Weights of a small mixture-of-experts language model, trained from scratch on English Wikipedia.
Size: width 192, vocabulary 7255, 64.8M parameters.
Experts: 224 SwiGLU neurons an expert, 1 pick a token, a sigmoid router.
Training: a variant of Adam for the experts, 598M tokens, 12331 steps.
Below are experts of layer 5 (counted from 0) of a mixture-of-experts language model. Rows are named router (the router's row for the expert), gate (a neuron's input weights, with its number), up (a neuron's input weights, with its number), down (a neuron's output weights, with its number) and show model dimensions 0-63. Each number is 500 + 40 x the weight over its row's rms, rounded and kept within 0 to 999. Numbers have three digits each.
Before each expert's rows: a language model's description of what the expert responds to; "gets" lists some tokens that make up at least twice as much of what it gets as of all text. This comes from a sample of Wikipedia text that the model never trained on. Tokens count by the router's weight.

# expert 10
Surname endings. Personal surnames or their final word pieces in names lists, tables and sports draws, such as Thompson, Sidorenko, Cibulková, Miller.
gets: " was", "er", "son", "i", "on", "man"
router:474468588477440507435474502532483496516450491569498485539502550462453461490570497462492502516573539624513520511533540536463479489485496524446479540525485520476519503531459532500501534496490537
gate2:516508543516504506613517527478408522518569559475495466544502454494527489591505502492549473427457427516489568500447479423558442487519477467487486561444408513516504484528496478531448522464425488
up2:515416480507471490510558510462514515516526475473519467491518616477479499552531399558462527446403463548512528449488474477524574510484443509458542548532477513492500479500455556538498511462442441
down2:556556503521460450511489453489457532425522547512452483488496504518610550443476466521487507491453477501476551568504537456516504466528475470524553448433463452423525449538431448472506527574473509
gate3:545529536462395499529476540487501520548451489491620432487512501435489508438554503424467527519537536541515483473456565521484487464491549533461525461445464528537532462540460476540518499455412506
up3:499486454476458452487515507502486582538511508465494465487530490501495465546481519489519528500587470524550527545568489511452488521562448591542560496519515483448507528426519548485507489503519477
down3:497500477514490510453546542464410547436522517525494537450464543530540553534442462486438492469525432543498535511465437562512507522482519462547378517515483472515554478466597550536498472585571505
gate4:519488579515506472499503499544451440458475473487552524520576473451436483509482450488497532411461480558525439445537550409459551520443501530477494447493566505567458484540533455518515459596455518
up4:497506549504535504516546558559506501479524452543547505485556481499518450480480513529491525484541500529496476505478459387480543571489476490492459474509561532557415494506454532469490475603505584
down4:483478472505489505512563556477493494453463448502437490579491462529471507429446531571443533420480537549478493428505553508446471477484483500523502509573515489464536525537524484460583530532532559
gate5:421507499542475455545529510534390475469498517443455486502491508484606490505538507435453509466508439552486513472489495502502416499529583505508449537469447474520491424520471501517495503481508534
up5:611569533457520500458429526553507510554528543558529498539485451540545526541436546477581458448512493486445473488486526509466459473485563490547468434486470434537493521505479453434487432480536532
down5:512438454426499565567484496490518577568418538533517528491589524490407486582515552452586488454521548498509416466507464592540493516461515525512484480507478500472498536460533603520516479448521468
gate6:564525519530478533474492435562560586496456523500488469537535507498484545546419530505525455481507487431530453444491512429492525507562462518554581454496515583542505515484540489483457419556472484
up6:496557527554501583463524438534510498500460561456515461524543436422500535471500497438456531535531378508506472439546487518467471517573533505507475558488414482560483515507452567528498498509470442
down6:480505467447545501480444512476583506583470449530560548503443512485506454508547487475472537480476471512558432506521523513491461523493469514457575508422468485487416404472449474526475508416567448
gate7:477551534542555493488536525498445475481529462606485546506401513458587568464553477569514507491534535497506461467464538530482402457455497568531475506532475545504435485532511499494487509446506487
up7:480500477475502481503505397525551468549470592441443541501515456568421519509484544495472511475480412465492477485557487522520470550488496519412503507511475531573549500500559476434471501537493452
down7:428532594596511456571527451473493518452488507507477425466470545498458468497543495528471543475541556486515604512544519517531485489507509452472483573514492494522512555484569496512449529522484468
gate8:499501484536541507550500528531450503518483594480481424510496470510451476510502516551531511543574446507474573415467543488544518466489510547475483574451502503457597492521419515514442511492431470
up8:464506502551542552561515537476536464436503436472507572541505489488547486499472488474537470442467524494496545475425465514477533522509530522550524568585551505477509492483556417509522529502415538
down8:460497500524582479504404526472463502533417505550461469468455488528491502543509519569440553527511469476452539582502507570470536511571467584484503572544478488454493518439483465536518435467497481
gate9:500479547469529501507503485504522430470455480498502569482504516472512593493593445368565510491500509484460467463464495539505472520511530513485489526541539549461509518549576507509464519500451472
up9:459480479487539530531514447491483508487536529478442455507549509493539441494516521527471463449477496436517509561450436425568494479483506497498543485402455545542447499460480512538508498514535551
down9:394531493438473427484574561534512586452516505426490546537497510462508501499505551467499548493474475511497494512443529425432472479431476519509498547506437534532494506558453476520586539489513527
gate10:517510486505460463439471463572469443471483496517552493493471507428548465448476504433465497486487516604478428487551511460490500463535517547516509430551442504493459514499536486481581536475470503
up10:489550533483552569468489573565504487482549478520427496455519522506540459538531576418510444514546524545531551502539446568512526506482499576453561574532434526531479567450525514446506486394494413
down10:552543542545473456423444510468522473467476519544412474506513474495575478502463478584535518500507463551445491498416590531492506499484496525561567476530500472491461446544511525543562528522493565
gate11:443434506502487535459514513481530558493548501545598553505424492511513448507446490505573578489534524497524560501443449579517472442556508476567465583471488446389497531465530484529478507538503529
up11:513478486485450543489450503507488572528457483525566427448478554503458427478466464572550490538572518476510462546474484527496534489550487520480517548474481543503521581489544534495483539502526452
down11:506503515530572487488500498462453571553502533498502434423467573494489475529532535490524535502565546495499506516487439562553382461589538495546467461449483430484457537506493560524428454549505502
gate12:579513548428491499523495594493484523541506440564513500481535476453498518485524487523496498488474535486461501597513533575456529487528491553483548524477431521543405522522514496568508506480470520
up12:467470493544520449492522532507476554538423564440538469468584529497427394467454491539471523527507447500509449416519497528503514496508529488521464485487546506412474492496475537471547518503489491
down12:419497475511490509471522529509516530514519524492478482560492519501543499428519564491521452549511482561439522417511475524538520562544465440561440492489493510470503583503446451496506479512525509
gate13:587482502539477463539498546469465537561516499471494574513532443533464448570523499462530490560517449481539506497575520538455477538554529493445540444477498435459501625522515513484541486448460441
up13:465463509528474467470475486477505533492477523482398475518497539546519516512480494579509465503397556553510471547500550555541473516518460454563483521522530520519495524543553482467494533548554435
down13:380461548589447448492566435511515474556490435512475488534499498556522520449438593511434511504522522522546551463581508410513517508562485499476551499497502517530478495499561508524563560437411478
gate14:529518512446481394509480529486504552562520487481488473477475502521471495482470538517504503502504517533566563596531603511462493517464446495486523409508504489552537498474495525461527468450542455
up14:441555501608492569508504491559477513496549510529516480555540440519527495531528521457466542501504430477490438520527495496556520452534479456490519467456546592500490524481570475506475510499511570
down14:492453513496537507501549517562419484540439508512460444515538555494415536518550503519592494472534579530557517460482516498522527506562475455490500483416535479446434489481451553495489499518514478
gate15:435489493489429478517443444499441500488487568513542437537507553496544461554573544460464447515529452499511458554524492437544471499549476485491533522478469520523467520531410453527465552467483533
up15:481485487529521488450478588544463448521510516470458510472469545503458515510506483448474569492506492490542480533477516519552468518508546528486438566496483531430571517504504574492477460484475524
down15:460500505527500515474581502536467544446511511480481527490500458432534492487493516472461492482511534494519516503523484519458473528491588436496493499564468562441472429502511498544501547552448523
gate16:522522489499509467545490547509506570473497503485497590524570495431561510551541573594416541544515528502552533518469564477512482443493530494520570465534563542498474531473575532500522520558460531
up16:458542568544486532552551514505434482464511476496529445476476543465524449538530463527554503471566574536543534456485471491488503506502532569499524552532582403476419539518462448529495529500526512
down16:569479496515461492552481430560504518463442483457534483467511450455516435514528449528480470600537581512488506483470529520504473507529469516536495487540456560520523503547496576533547477501493610
gate17:449557528494457430504550511551442542484496491535554446481458522462544564489530431446483518484537469518455380427532482438477503507465583541476522498495432509564538439504436494526527463475464479
up17:479536470525419454466515487581454522530412492456483482497558486523460477499548459421505541482579483550464472454524446514438520547537532481539491523537470532516473493522442590546469528519516494
down17:514541499470512511517508490540559456520505417459538503570523537455486560471506490492490479423459486552542529406492548483507566478490476488498531505520524539449431505485458465553557496532427558
gate18:468426467431472515551464521495488452458455451480507438493557480495496483481503503513457521454509586523516516535494546533556534513477478491476522517478524624539506548494556430491492531483463498
up18:477487496493534479510466482456561531497474481521516477508433523475537545489510501586502556468544604528541505575456493529486524527566515465531456521451478497465444500481517488528441542553507599
down18:499471506491508533471425435470437566469512585514502523496539522475487509509503495474432518505504538402505514560570543537456492489493472498488516517526470577562555507392549511544525515495462438
gate19:494463491537465551462501522448518497452434428484514536463518542427451547461484503530499551507485459541464484470549567482492506486478550520482499566455499518520501502580511504533471516546408521
up19:473481510466488475507477472564475498495496509506583553523483523459505503534549506468448509508484500628452475499417494451537451520475428531646515499496498481515501479476574484513522514480510512
down19:518454472506571492476509578508477482438495433498502512445573489534508439460476511528462512494456438481511550564504536481480532449481480422538515522541558536493466484506476421511516516552435519
gate20:477479514564535541462565477529616467488507530489437522536530498463489475510521512510488476521576457535570510532547493583527519515502429508490500493559586525518432465493500540496562524560502474
up20:442545463515528432538555509483433546454528456515532556537493514512484442502551544535482441463560520486524500486468432445618455573487558511531482536515465449493529550434416471504521529508579511
down20:486499516543524500544526491476447483442527426462570412427535502505504544507501464620521455475497486516545541440444516524499486550440496515555475481432475500472498582486510599489503467474493524
gate21:513522512463443445480548528535436505481470513557491449588448511520482483498540473509458558472530482439459419525452479496560535474459496492535541547521442482531449515557490512542454536495487600
up21:527469539440462468489468456519505465531555455559486540496453452499545542371534497460529496475472422516551519503432477515470533461436487556432452556533531547555494520480505472486471476589438517
down21:457510490497499466487497558521543484605493458478487526512521530505530462416487496471509495548520411489435534541482542492495507560512527577473541519521430508497573505473562468458437530455587495
gate22:515492521438517465507472465543488511519454499450584437501451490525475491522487510498415438429503457548525484481466485510492429506486570500393467489538429489463573453547488535426506450536478469
up22:507436527446462491542471449458479568553520473489548449485549516508457495528486466504517515569521518517460529495509434557492483500491453466453527553486481537477536568536516517429444488543473487
down22:525498470511477493530518511497470486430498531511467529575558462441473501466478465506493556530512449444533477590558518519483540440495460465535497456489561531453448504505476552475590552506493494
gate23:464469526463514555502480481480515508479529425499558567497501527504538498499437543554546487508503473461525582547508533570446516488519494522464433480435572481554509599429514457492560486485584517
up23:480447503521508474547461508442487524435500510554461492530482501438506498471569457512416517515509585485524495491486489527584529455482465518529514518538477485410461428543509500499551537604428519
down23:433503518542465446492525530516558529492441481475506503500498444577443489544470427501555465510520592511471474476516424495510514445451545483494466487553466507519492498551502611516473542528492484
gate24:477484554532506508501536502573456447495503484517501570505568500493518482442497468479482529452497492601506412395414537461515465506501535525477443556491539553512557498486472485482513469557513491
up24:501429454532525596530536549418546495424510528463422483498421576448514444476521483474546456528506572442575540457524479512537549467520514489513571569565508447472511554479523519545504500509466480
down24:518553487481493554502440474530496534503507536465522555462515555508448519542566466458522463531567431484457496478501471462445467465499488562447440511533475475539494538498524466484423417484509458
gate25:407476481514489532431515552460493501461533499500449540464477525480487452480487486606460583490554518486536502496471439535490476473588481501517463589524452530487468432539499522564410521555472433
up25:478525521539500376531499510503534490470499534553484564511471500489563507510502545430524510449524488554517485505534549484471465487546612414538548450510483427443489488529530506503459493443516545
down25:478527544538432488461511542491504501413546487505452539436495542480538550449402492540412469537505485554542462442517542522533506445576500460495511554515525520487494503555490531464487547549500481
gate26:474461511476517527444506472494494463491495521565521507495424524526506516542543522527586500433500508514488505503490501544488505553508455526511445516478510491546460421529477459541503514441494555
up26:464559455514501484531550477562452572498534512425464512510607414530456521544444527493549524508527487514462526432470463513484485515496478514519493491474462437441541522484533463480506525515490441
down26:462521552505537570454437456457515462397536430499529487464523391487563584499476531452485523432473542497538527529504456473456502465487504474497504533455503545504433522388556465541512534500493423
gate27:540458533523443519395453581536518479489495479492485534539623469537477435491505449497439566461496483544537504542434519546484533452546472588516562556518532506502570566453471530466481503534485557
up27:496460484446532566472544487459473541513494491482435470473537589482478459465494471517527490582487531511582534453598448509592537586531541427482511489539503531462474498581482530493525496502536463
down27:435587549514478583501510524461572525526474561498507510542535507488521455539522512450537415527538483471528465469529491460543476457444452496450471455468499467521471469483527518490494555422515483
gate28:520465509464494496512477523514540525531440468493467545497504476532471566526480502440607509434493580487533553495416487519472514525516535489472556570539439531461453527490503545496447471507508500
up28:425495450511458433475558501463493503489516555477425519605430479582435427518473515552504458476550470489519504551522455522491536523527505471515442483510458499513481388468470516511551516438548529
down28:477534523438513497542525475542491527478518513523522463542552445520509532509459509433498464523446505573480547509470477501533531468487455491532500453508491498534496491574476423484499468512480541
gate29:464506525560507440496423456532497531552466543519526565514535523497482576464493505506618537465487492575506543512453473525430446462516508471517483530472476469479466542470473495529468531536497513
up29:445531526522452541538527549541517530496545555527537493519540496486457563596491486484534514384481509514474491516475435583478496460522513527516560510539521491531481542534496480490517523528517547
down29:527569494518595501540493536386440479474547497589504546518490525522545507529499483487562552470387468508492489508511498544519503528492526541488523509555490574478566513490518433565540524486488505
gate30:482534496573503549441551519506533528491582506564554496482377532488477461485395466504550543496505399435458532549520515525499428501509521507440487598488500492501487523441534478478457475448474518
up30:445502491488491468597414435484498519494460470454509472498534517551437481576508467457477481439554453492513489529538449570510495545558476526495480498508490470542478597498568504455493473437522451
down30:546446556521552491530500467562562529573519513434494514482412511477460481512544415525583512435504534545460454456473539518438475590502550520497519497526484474475478513513457441515476478489501545
gate31:509512478450548496506463511523425610496526525481532432532503567464518503563466466389472491492550480511524540499534513469539438485474562495505508467458485438433578489532434518480574466407499532
up31:434575493479405498496504424571452425545531485554496509538504446529534562501536514502464524435443516605513460470464565461523544576453512509554525504487516544488473449435527483555481516505551454
down31:475477559447507505475489482526536470471545463479517480493559510424549540522513537487471486400466496498516547532558493430499397425498527508480558454518550513408497407534524483511527538501451450
gate32:500528493531546519436544531474521498479539495497466530571572442508503498426523649526482480545539499545552506510496523574493491480514540443444589445505496476448428528451576487432522455529507521
up32:482542528413491468479493522505460498541426533482560454464537469550523497507475523485493535465474424467427521447498504525523479568470571529484530457509464457466509471479470499493483510499489478
down32:459520531493462563516549548531406494462521517448514453496540526541500496494515519462540483488518542471541486428463505490503506538445592518565504440506461485492489551519477472472520496534497556
gate33:494563500444487533406551441592521418509471479504535508514456401485595480477545596474514540489597490528516474459460461482494469526539481485472506512454478535507508423487470509534463529568483548
up33:488521447543521465550504534498477524568574535435548569535567575515482512514482470474479453500537501508571535532561576491459547556430438543511475430572591519457534505445534459513556521493492457
down33:495465491491490499546496544515547542457479578490541531509506500494419548527561538528522491451569505509552499515481471484507528539535438480517537485471509464481464593554413487434470471572503540